config.yaml
n_layer: 8
d_model: 224
n_experts: 128
experts_per_token: 4
d_expert: 96
d_shared_expert: 0
activation: "reglu"
moe_layers: [0, 1, 2, 3, 4, 5, 6, 7]
router_score: "softmax"
normalize_top_k: true
routed_scale: 2.5
balance_loss: 0.00695
balance_bias: false
router_logit_norm: 2.0
init_std_router: 0.00922
lr_router: 0.00173
vocab_size: 16384
norm: "layernorm"
norm_eps: 1e-05
tie_embeddings: false
optimizer: "soap_variant"
lr: 0.00261
beta1: 0.95
beta2: 0.95
grad_clip: 1.0
batch_tokens: 131072
seq_len: 256
train_tokens: 854600000
steps: 6521
dataset: "wikipedia_en"
Below are experts of layer 2 (counted from 0) of a mixture-of-experts language model. Rows are named router (the router's row for the expert) and show model dimensions 168-223. Each number is 128 + 24 x the weight over its row's rms, rounded and kept within 0 to 255.
After each expert's rows: "comes after" lists some tokens at least twice as common just before its tokens as in all text. This comes from a sample of Wikipedia text that the model never trained on. Tokens count by the router's weight.

# expert 0
router [137 100  93  99 113 113 104 124 166 113 135 107 151 137 146 101  91 110  68  60 115 138 126 136 163 138 105 112 159  99 153 142 105 150 135 160  96 103 161 158 131 112 158 133 132 122 114 189 131 129 151 147 104 132 109 110]
comes after: " |", ".", " (", "N", "′", " $"

# expert 114
router [131 181 160  72 129 136 163 144 156 150 132 132 135 132 144 163 166 121 126 125 146  88 145  93 152 112 143 148 175 109 127 142 145 159 121 117 130 120 143 110 158 111 128 108 137 116  83  80 117 129 119 149 128 130 115 124]
comes after: " the", " of", " C", ":", " in", " The"

# expert 41
router [156 108 118 136  88 110 140  99 142 117 153 129 148 144 136  70 175 119 151 106 143 133 109 130 125 123 136 140 100 147 109  95 106 125 126 136  98 115 100 110 104 154 144 115 128  95 132 166 139 140 113 121 151 135 101 112]
comes after: "|", " |", ";", " (", " —", "T"

# expert 102
router [134 117  98 159 125 156 104 152 151 125 130 116 146 106 131 136 126 148 145  92 148  91 133 129  69  93 164 136 109 160 103 120 122 112 140 119 148 161 114  99 136 128  93 159 109 165 104 104 156 136 173 105 144  95 143  88]
comes after: " |", " and", " was", " a", " as", " re"

# expert 49
router [169 110 125 108 163  95 160 147 120 127 113 143 114 111 114 185 109 123 112 171 137 122 153 152 110  91 121 145 132 166 113 159  88 166 150 127 138 111 138 130 134 130 137 149 165 150 135 117 138 107 135 115  99 138 133 135]
comes after: ",", "-", ":", " by", " de", " of"

# expert 125
router [158 115 132 134 117 128 103 123 106 155  65 116 114 145 107 105 143 112 141 138 112  73 124 139 125 117 121 117 139 175 159 161  99 132 120 114 108 169 124 139 105 137 121 138 129 136 133 126 147 119 124 111 105 146 109 137]
comes after: " |", "|", ":"

# expert 42
router [147 161 132 119 120 121 169 134 116 102 111 129  97 129 108 150 136 109 175 110  91 146 156 127 137 133 162 179 101 109 147 132 137  82 136 148 157  97 142 134 131 133 171 134 120  97 129 145 152 126 117 106 110 141  96 151]
comes after: ".", "°", " 1", "%)", " 0", " 2"

# expert 21
router [101 154 150  99 115  98 103 157 160 119 137 131 131 130  96 141  68 141  88 174 121 124 121 112 143 175 147 171  96 131 141 122 173 143 123 142 130 121 142 101 104 105 127 130 163 112  91  72 147 138 102 125 138 123  81 141]
comes after: ":", "-", ",", " \"", " (", " near"

# expert 51
router [168 140 161 111 139  96 148 143  84  95 167 129  89 114 114 160 121 145 139 143 148 129 146 163 124 160 132 154 120 122 134 133 121  97 145  89 112 150 164 112 103 118 108 134 138 155 123  93 110 110 152 121 131  99 146 127]
comes after: " the", " of", " and", " to", " in", " through"

# expert 95
router [110 171 132 106 113 127 125 142 142  91  72 129 172  96 138 124 171 127 136 137 135 134 190 150 133 143 121 153  99  99 109 109 126 132 140 132 112 154 127 145 120 106 153 128 137 163 128 155 135 133 119 135 125 153 165 109]
comes after: " ", " 0", "%", " —", " 2", " 1"

# expert 29
router [131 139  93 114 155 132 130 116 120 164 105 163 103 126 138 156 142 146 135 106 167 114 121 136 155 101  92 143 136 156 110 111 121 134 114 129 161 115 122 118 126 108 124 123  69  83 115  73 130 118 133 162 114 120 102 125]
comes after: "–", " of", " the", " in", "-", " for"

# expert 35
router [153 169 166 136 135 159 154 154 120 131 110 180 114 149 156 116 168 111 158 123 136  87 134 124 143 144 155 123  96 137 139 125 126 107 130 127 135  95 120 121  92 145 135 144 183 103 121 180 151 125 127 117 110 113 139 123]
comes after: " |", " +", " −", "+", "%", " is"

# expert 19
router [ 92 131 112 121 122 117  90 118 108 150 151 116 146 143 135 106 111  97 160 158 124  71 139 122 144 171 130 161 143 138  88 136 131 167  83 138 122 111 166 143 109 150 127 141 140 130 140  84 145 127 159 144 116  98 158 139]
comes after: " the", " a", "-", " as", " and", " of"

# expert 80
router [175 131 122 120 118 125 142 136 121 158  87 137  95 143 123 109 113 123 128 133 155 137  73 100 150 125 138 109 114 149 112  93 139 159 146 113 149 109 151  94  83 108 132 128 109 162 143 158 154 135 180 150 117 139 107 121]
comes after: " |", ";", " R", ":", "):", " P"

# expert 60
router [129 133 152 108 151 115  95 117 142 157  94 121 141 118 154 130 120 177 150 168 138 156 118 113  88 121 168 131 143 116  99 146 107 151 107 148 157 153  86 137 143 106 123 113  76 101 189  66 100 126 144 177 153 141 103 179]
comes after: " the", " of", " under", "-", " and", " a"

# expert 97
router [163 138 101 105 177 116 121 176 150 136 113 148 100 124 120 140 111 160 164 101 175 124 119 129 164 151 162 102 119  98 124 110 144 103 140 112  78  97 140 114 125 138 138 147 106 112 121 195 129 112 125 138 142 118 116 118]
comes after: ".", " |", " J", ":", "9", " $"

# expert 28
router [112 129 126 161 130 103 115 112  83 127 133  82 114 144  65 125 111 104 151 120 114 144 122 141 157 146 157 108 129 116 140 187 124 148 104 135 102 109 142  96  99 115 181 133 115 183 105 153 125 151 124 131 124 130  78 114]
comes after: "–", "-", " $", "|", ":", " ("

# expert 57
router [110 138 108 144 120 181 176 133 118 122 119 143  99 117 153 114 154 139 101  89  90 144 146 142 137 149 131 116  89  57 128 113 170 163 114 165 140 140 125 128 106 116 148  93 149 159 131 130 146 133 112 137 140 173 159  74]
comes after: " the", " a", "'s", " and", " his", " to"

# expert 84
router [111 143 131 125 118  93 110 141 156 122 129 147 130 158 146  87 125 110 118 105 131 117 129 126 168 119 113 157 102 167 111 113 140 116 144 184 151  92 112 114 169 101 137 149 112 121 109 130 156 127 131 102 112  71 183  83]
comes after: " the", " January", " May", " November", " March", " October"

# expert 66
router [127 127 134 141 118 138 132 101 141 120  60  97 112 136 149 147 146  92  97 131 101 125 110 107 131 101 157 168 124 108 133 110 133  96 114 104 146 113 114 150  86 105 176 118  72 145 174 134 127 111 114 166 103 111 121 149]
comes after: "\n", " also", " =", " ", "See", " M"

# expert 83
router [108 158  93 154 106 118  98 117 139 133 138 115 111 135 133 118 125 130 146 114 119 153 134 137 156 175 152 159 121 114 121 147 109  98  90 173  83  81 167 160 123 143 166 163 143 123 127 118 114 113 129 152 157 176 146 105]
comes after: " is", " as", " a", " with", " was", ","

# expert 112
router [143 179 114  85 162 107 101 139 167 151 169 142 151 108 151 173 176 171 167 107 120 105 176 154 145  90 113 101 126 172 116 111 115 190 125  98 113 150 110  91 115 141 121 146 146 144 102 179 181 125  98 129 148  98 122 145]
comes after: "–", " 6", " 1", " 3", " U", " 2"

# expert 9
router [131 141  89 113 165 101 101 108 105 127 161 130 136 134 129 117 100 165 117 155  89 154  84 126 117 104 137 130 169 123 180 103 165 135 136 100 152 143 161 139 116 125 111 134 106 143 107 139 169 128 102 123 129 145 113 140]
comes after: "–", "-", " –", ")", " −", " -"

# expert 53
router [135 120 142  93 158 157 119 117 116  73 144 153 152 106 156 106 158 116 114 135 124 102 142 104 126 118 141 150 118 161 122 149 112 142 118 132  90 161  78 109  92 124 118 159 120 109 139 107 148 174 107 132 181 157 151 121]
comes after: " |", "\n", "|", ";", " ·", " No"

# expert 73
router [136  98 138  91 154 150 181 138 141 123 135 164 128 132  91 131 177 106  99 136 161 101  98  80 131 139 138 140 140  77 170 138 127 163 131 148 154  94 134  78 147 119 139 103 116 104 130 122 121 126 152 111 103 130 116 114]
comes after: " (", "==", "-", "See", "=", " See"

# expert 36
router [125 119 108  78 121 127 129  97 132 135 118 119 144 119 144 125 138 133 112 154 145 158 137 139 169 140 109  86 129 138  98 104 126 134 153 121  70  79 124 149 118 105 132 189 170 138 116 144 159 108 117 136 133 102 152 149]
comes after: " |", "|", "loan", " .", " F", " USA"

# expert 115
router [129 137 134 166 103 107 129 136 147  64 132 157 131 112 145 148 114 134 155 126 118  63 180 122 147 142 130  92 115 156 102 127 115 171 157 164 140 125 146 146 109 168 104 163 155  99 151 148 112 136 100 113 121 112 157 153]
comes after: " |", "|---|---|---|---|", "|---|---|---|---|---|", "|---|---|---|", "|---|---|---|---|---|---|", "|---|---|---|---|---|---|---|"

# expert 33
router [130 160 117 116 107 134 170  94 157 153 140  80 117 138 152 143 112 138 141 120 157 119 121 146 143 125 152 111 130 135  98 134 103 182 112 134 140 129 172 149 133 111 122  91 100 116 113 167 140 120 156 167 125 131 145 156]
comes after: " in", "In", " In", ",", " October", " January"

# expert 79
router [112  96 113 143  96 142 131 129  97 158 153  93 122 157 133 122 102 139 110 122 141 109 144 130 132 159 146 149 141 116 181 158 145 136 125 141 130 109 135  93 127 106 159 142 101 169 141 100 102 131 149 143 187 159 154 105]
comes after: " the", " The", " a", "The", "'s", " new"

# expert 124
router [130 138 100 149  75 128 142 107 153 110 102  80 131 121 118 133 155 108 159 130  95 135 139 165 102 100 129 144 134  95 131 148 129 114 125 136 131 106 134 151 123 127 183 141 110 167 136 192 131 148 128 139 172 159 150 109]
comes after: " a", " the", " and", " with", " first", "-"

# expert 2
router [100 137 135 158 100 155 104  65 148 133  99 132 158 128  70 162 165 117  89 135  94 153 127 152  92 134 147 140 133 150 125 120 145  75  95 117 145 108  84 136 137 162 162 151 121 131 157 129 132 126 106 125  90 117 161  98]
comes after: "\n", " on", " Born", " 1", " 2", " 20"

# expert 59
router [157 121 110 119  99 130 134 132 110 111 130  99 133 109 144 129 130 101 106  99 113 138 156 136 128 153 119 180  79 105 167 138 122 126 115 166 138 125 139 148 147 104 165 101 119 147 108 126 140 123 110 134 123 121 125 109]
comes after: ".", ")", ").", ".\"", "\".", " information"

# expert 111
router [ 96  79 138 198 159 115 119  94 133  83 135 139 132 105 124 107 182 105 133 157 150 124 124 138 115 119 100 109 109 169 132 128 115 146 165 141 143 146 121 120 129 101 135 101 116 118 133 146 140 113 117  85 140 100 104 131]
comes after: " |", "/", " (", "N", "|", ":"

# expert 92
router [130 119 146  75 115 134 117 126 127  87 122 148 121 136 129 160 146 137 141 150 165 178 148 108  56 129  96 142 158 126 130 101  76 123  75 130 132 137 103  89 156 123 120 149 129 122 149  93 114 120 145  91 121 111  76 154]
comes after: " |", "-", ":", "==", " Al", " \""

# expert 99
router [136 139 161 145 128  69 128 142 133  86 132  65 105  99 120 133 140 139 140 131  58 122 134 129  63 128 138 193 151 135 138 124 109 156 117 183 138 139 108 138  84 147 117 128 145 144 141 117 117 140 187 112 164 133 128 127]
comes after: "\n", "==", " ==", "===", " ===", " Al"

# expert 15
router [132 129 138 148 103 175 140 109 133 121 102  82  99 142 110 117 117 110  94 111 139 148 139 150 136 114 140 147 153 107 184 119 146 100 131 131 113 131 158 150 140  89 153 130 120 192 127 158 124 124 173 137 137 177 141 114]
comes after: " ", ")", "\"", "}", " Year", " Team"

# expert 67
router [138 101 146 102 111 152 142 124 134 111 157 146 122 107 119 121 137 132 112 154 183 123 102 132 109 107 157 102 116 111 145 101  84  99  96 116 147 151  94 116 149 169 104 122 111 155 133 139 155 131 143 127 149 135  76 122]
comes after: " (", " \"", "\n", "-", "V", "/"

# expert 87
router [141 104 146 126 135 145 127 133 119  95 143 112 134 106 103 118 118  98 152 155 152 153 103 135 197 117 108 189 135 128 107  98 101 145 107 131 120 119 173 108 117 153 148 150 100 148 115 120 145 122 146 132 131 111 106 163]
comes after: ",", " which", " can", " and", " ", " 0"

# expert 71
router [120 130 102 166 103 151 123 137 130 171 132 150 128 139 135 135 152 125 127  99  99 112 141 129 142 129 115 131 119  88  94  96 174 146 165 141 149 120 118 126  98 170 112 117 113 159 136 170 115 136 160  93 107 104 138  86]
comes after: " was", " were", " he", " also", " and", " first"

# expert 118
router [109 111  80 108 134 134 122 116 160 128 124 125 142 140  74 129 111 131 141 141 137 125 165 114 137 164 177 127  94 136 119 129 144 142 145 103 129 104 118 105 117 106 173 133 116 111 134 108 154 104 143 136  95 187 111 145]
comes after: ",", ".", " 1", " 2", " where", " 0"

# expert 70
router [132 113  92 137 145 116 131 114 105 119 150 121 109 123 131 110 113 161 112 119 149 139 115 110 176 152 126 110 161  75 146 154 133 142 132 143 123 100  93 144 146 119 102 108 118 171 138  89 134 137 163  67 113  79 147 110]
comes after: " the", " his", " a", "'s", " her", " and"

# expert 88
router [135 166 180 145 142 108 130 163 115  94 122 132 126 166 129 106 159  91 132 127 124 163 126  91  66 149 126  92 114 123 126 106 126 111 131 134 119 129 105 109 136 135  72 108 122 139 141 102 129  96 120 134 137 103  87  99]
comes after: "\n", " H", ";", " \"", ":", ")"

# expert 75
router [105 164 122 162 124 155 179  91 131 102 161 123 128 159 118  93 124 145 149 159 116 128 117 101 136 123 132  97 160  82 152 146 126 134  91 149 114 168 148 143 156 126  90 118 144 111 122 128 112 128 126 135 106 137 122 130]
comes after: ",", ":", "N", "aged", "′", "born"

# expert 116
router [127 134 141  84 113  93  83 106  97 102 131 122 130 117 113 113 175 118 133 109 114 119 132 118 169 126 137 139 106 173 150 160 179 132 143 116 146 159 130 126 137  86 161  95 145 135 146 145 138 135 114 103 169 158 111 142]
comes after: " the", " The", ".", ",", "The", " a"

# expert 74
router [137 160 134 144  85 116 157 119  98 125 136 123 146 111 144 128 126  96 156 147 114 154 176 129 114 129 145 136 151 105  73 146 114 127 102 124 156 113 117 111 147 125 123 148 143 106 105 113 111 127 182  72 156 119 136 122]
comes after: ",", "-", "le", "E", "\n ", " Los"

# expert 104
router [107 162 138 146 133 128  99  94 125 113 153 130 119 118 125 174 111 123 130 173 164 143 124 151 174 150 119  96 120 114 115  90 164 129 119 108 108 119 128 155 153 153  97 143 140 164 193 138 138 119 155 152 115 123  89 128]
comes after: " ", ".", " G", "G", " M", "er"

# expert 32
router [ 87  92 147 144 110  96 118  69  79  84  87 150 116 109 141 103 111 122 164 128 137 132 124 147  70 143 127 179 102 159  95 122 126  82 110 170 107 142 112 145 110 100 149 137 126 142 129 153 171 132 153 136 167 158 131 122]
comes after: ",", " and", " well", " due", " but", "),"

# expert 94
router [102 160 150 150 146 119 110  88 110  54 123 117 112  91 106 135 135 132 127 148 133 125 125 121 113 137 132 134 138 127  86 143 172 132 155 139 149 136  97 141 112 140 167 112 134 156 141 157 137 129 124 119 137 138 131 144]
comes after: "\n", "\n ", " re", " mid", " full", " NRHP"

# expert 113
router [ 86 137 162 130  98 137 152 116 145 120  85 188 125 116 114 110 117 136 158  99 138 119 140 112 104 170 105 144  91 164 130 158 128 137 108  84 109 160  88 114 162 108 144  93 127 136 159 120 112 124 148 143 126  99 134 161]
comes after: "\n", " was", " to", "=", " moved", " returned"

# expert 119
router [146 121 124 108 109 137  96 122 160 162 131 129 147 119 107 134 128 149 119 152 111 141 145 159 130  78 143 166 129 111 106 117  88 155 138  95 111  85 129 128 102 125 135 124 144  81 141 118 132 128 135 127 118 112 140 130]
comes after: " the", " a", " |", " The", "'s", " his"

# expert 27
router [182  84 174 112 153 106 137 125 133 127 116 182 139 132 114 151 141 135 127 159 156 108 112 117 141 110 126 155 142 149 106 168 104  96 157  97 113 145  95 106 121 129 117 145 135 153 173 126 134 128 118 137 167 130 151 122]
comes after: " =", ".", " on", " at", " de", " career"

# expert 48
router [175 114  64 110 120  91 124 124 104 151 152 127 132 125  94  44  96 125 152 118  94 120  91 170 154 132 163 128 169 105 169 117 116  82 153 130 121 116 163 147 144 123 118 139 164 136 104 114 138 152 125 183 106 134 116 101]
comes after: " |", ":", " a", " of", " on", " and"

# expert 127
router [146 175 119 123 140 144 124 118 117 108 126 170 110 121 153 129  72 108  83 177 138 156 115 146 160 150  89 127 147 100 146 130 121 121 117 126 125 133 111 115 149 153  84 126  99 121 108 164 141 129  99 139 111 111 120 126]
comes after: "-", ".", "|", " Total", " T", " FW"

# expert 47
router [ 94 157 151 108 104 149 124 112 143 109  80 162 136 112 110 120 133 123 108 138 121 168 127 153 120 110 134 133 113 118 130 140 139 140 116 130 126 127 118 105 166 114 170 128 131 157 131 106 136 121 111 137 163 154 136 132]
comes after: " of", " in", " to", ".", " for", " on"

# expert 106
router [157 178 105 178 168 123 158 160 114 119  68 125 134  91 120 109 114 147 137 148 144 173 137 134  95 125 183 131 173  63 133 135 135 157 130 136  95 116 171 129 117 125 147 123  86  94 117 103 127 118 163  96  91  95 134 101]
comes after: " at", " (", "–", " At", ".", "-"

# expert 34
router [130 158 193 108 106 141 113 154  89 139 146 188 139 121  99 160 140 151  96 106 159 100 105 126 137 147 156 134 117 140 111 163 131 149 119 136 116 129 149 125 153 134 143 154 108 133 129  65 115 127  97 128 159 124 119 138]
comes after: " the", ",", " (", " in", " to", ";"

# expert 14
router [102 125 100 120 112 109 159 173 125 118 140  99 145 144 142 120 131 117 123  78 141 137  98 133 116 163 107 131  92  85 151 151 141 123 172 155 151 129 103 121 149 139 165  96  93 128 144 147 136 128  98 127 176 132 164 112]
comes after: " United", ",", " in", " New", "18", " 17"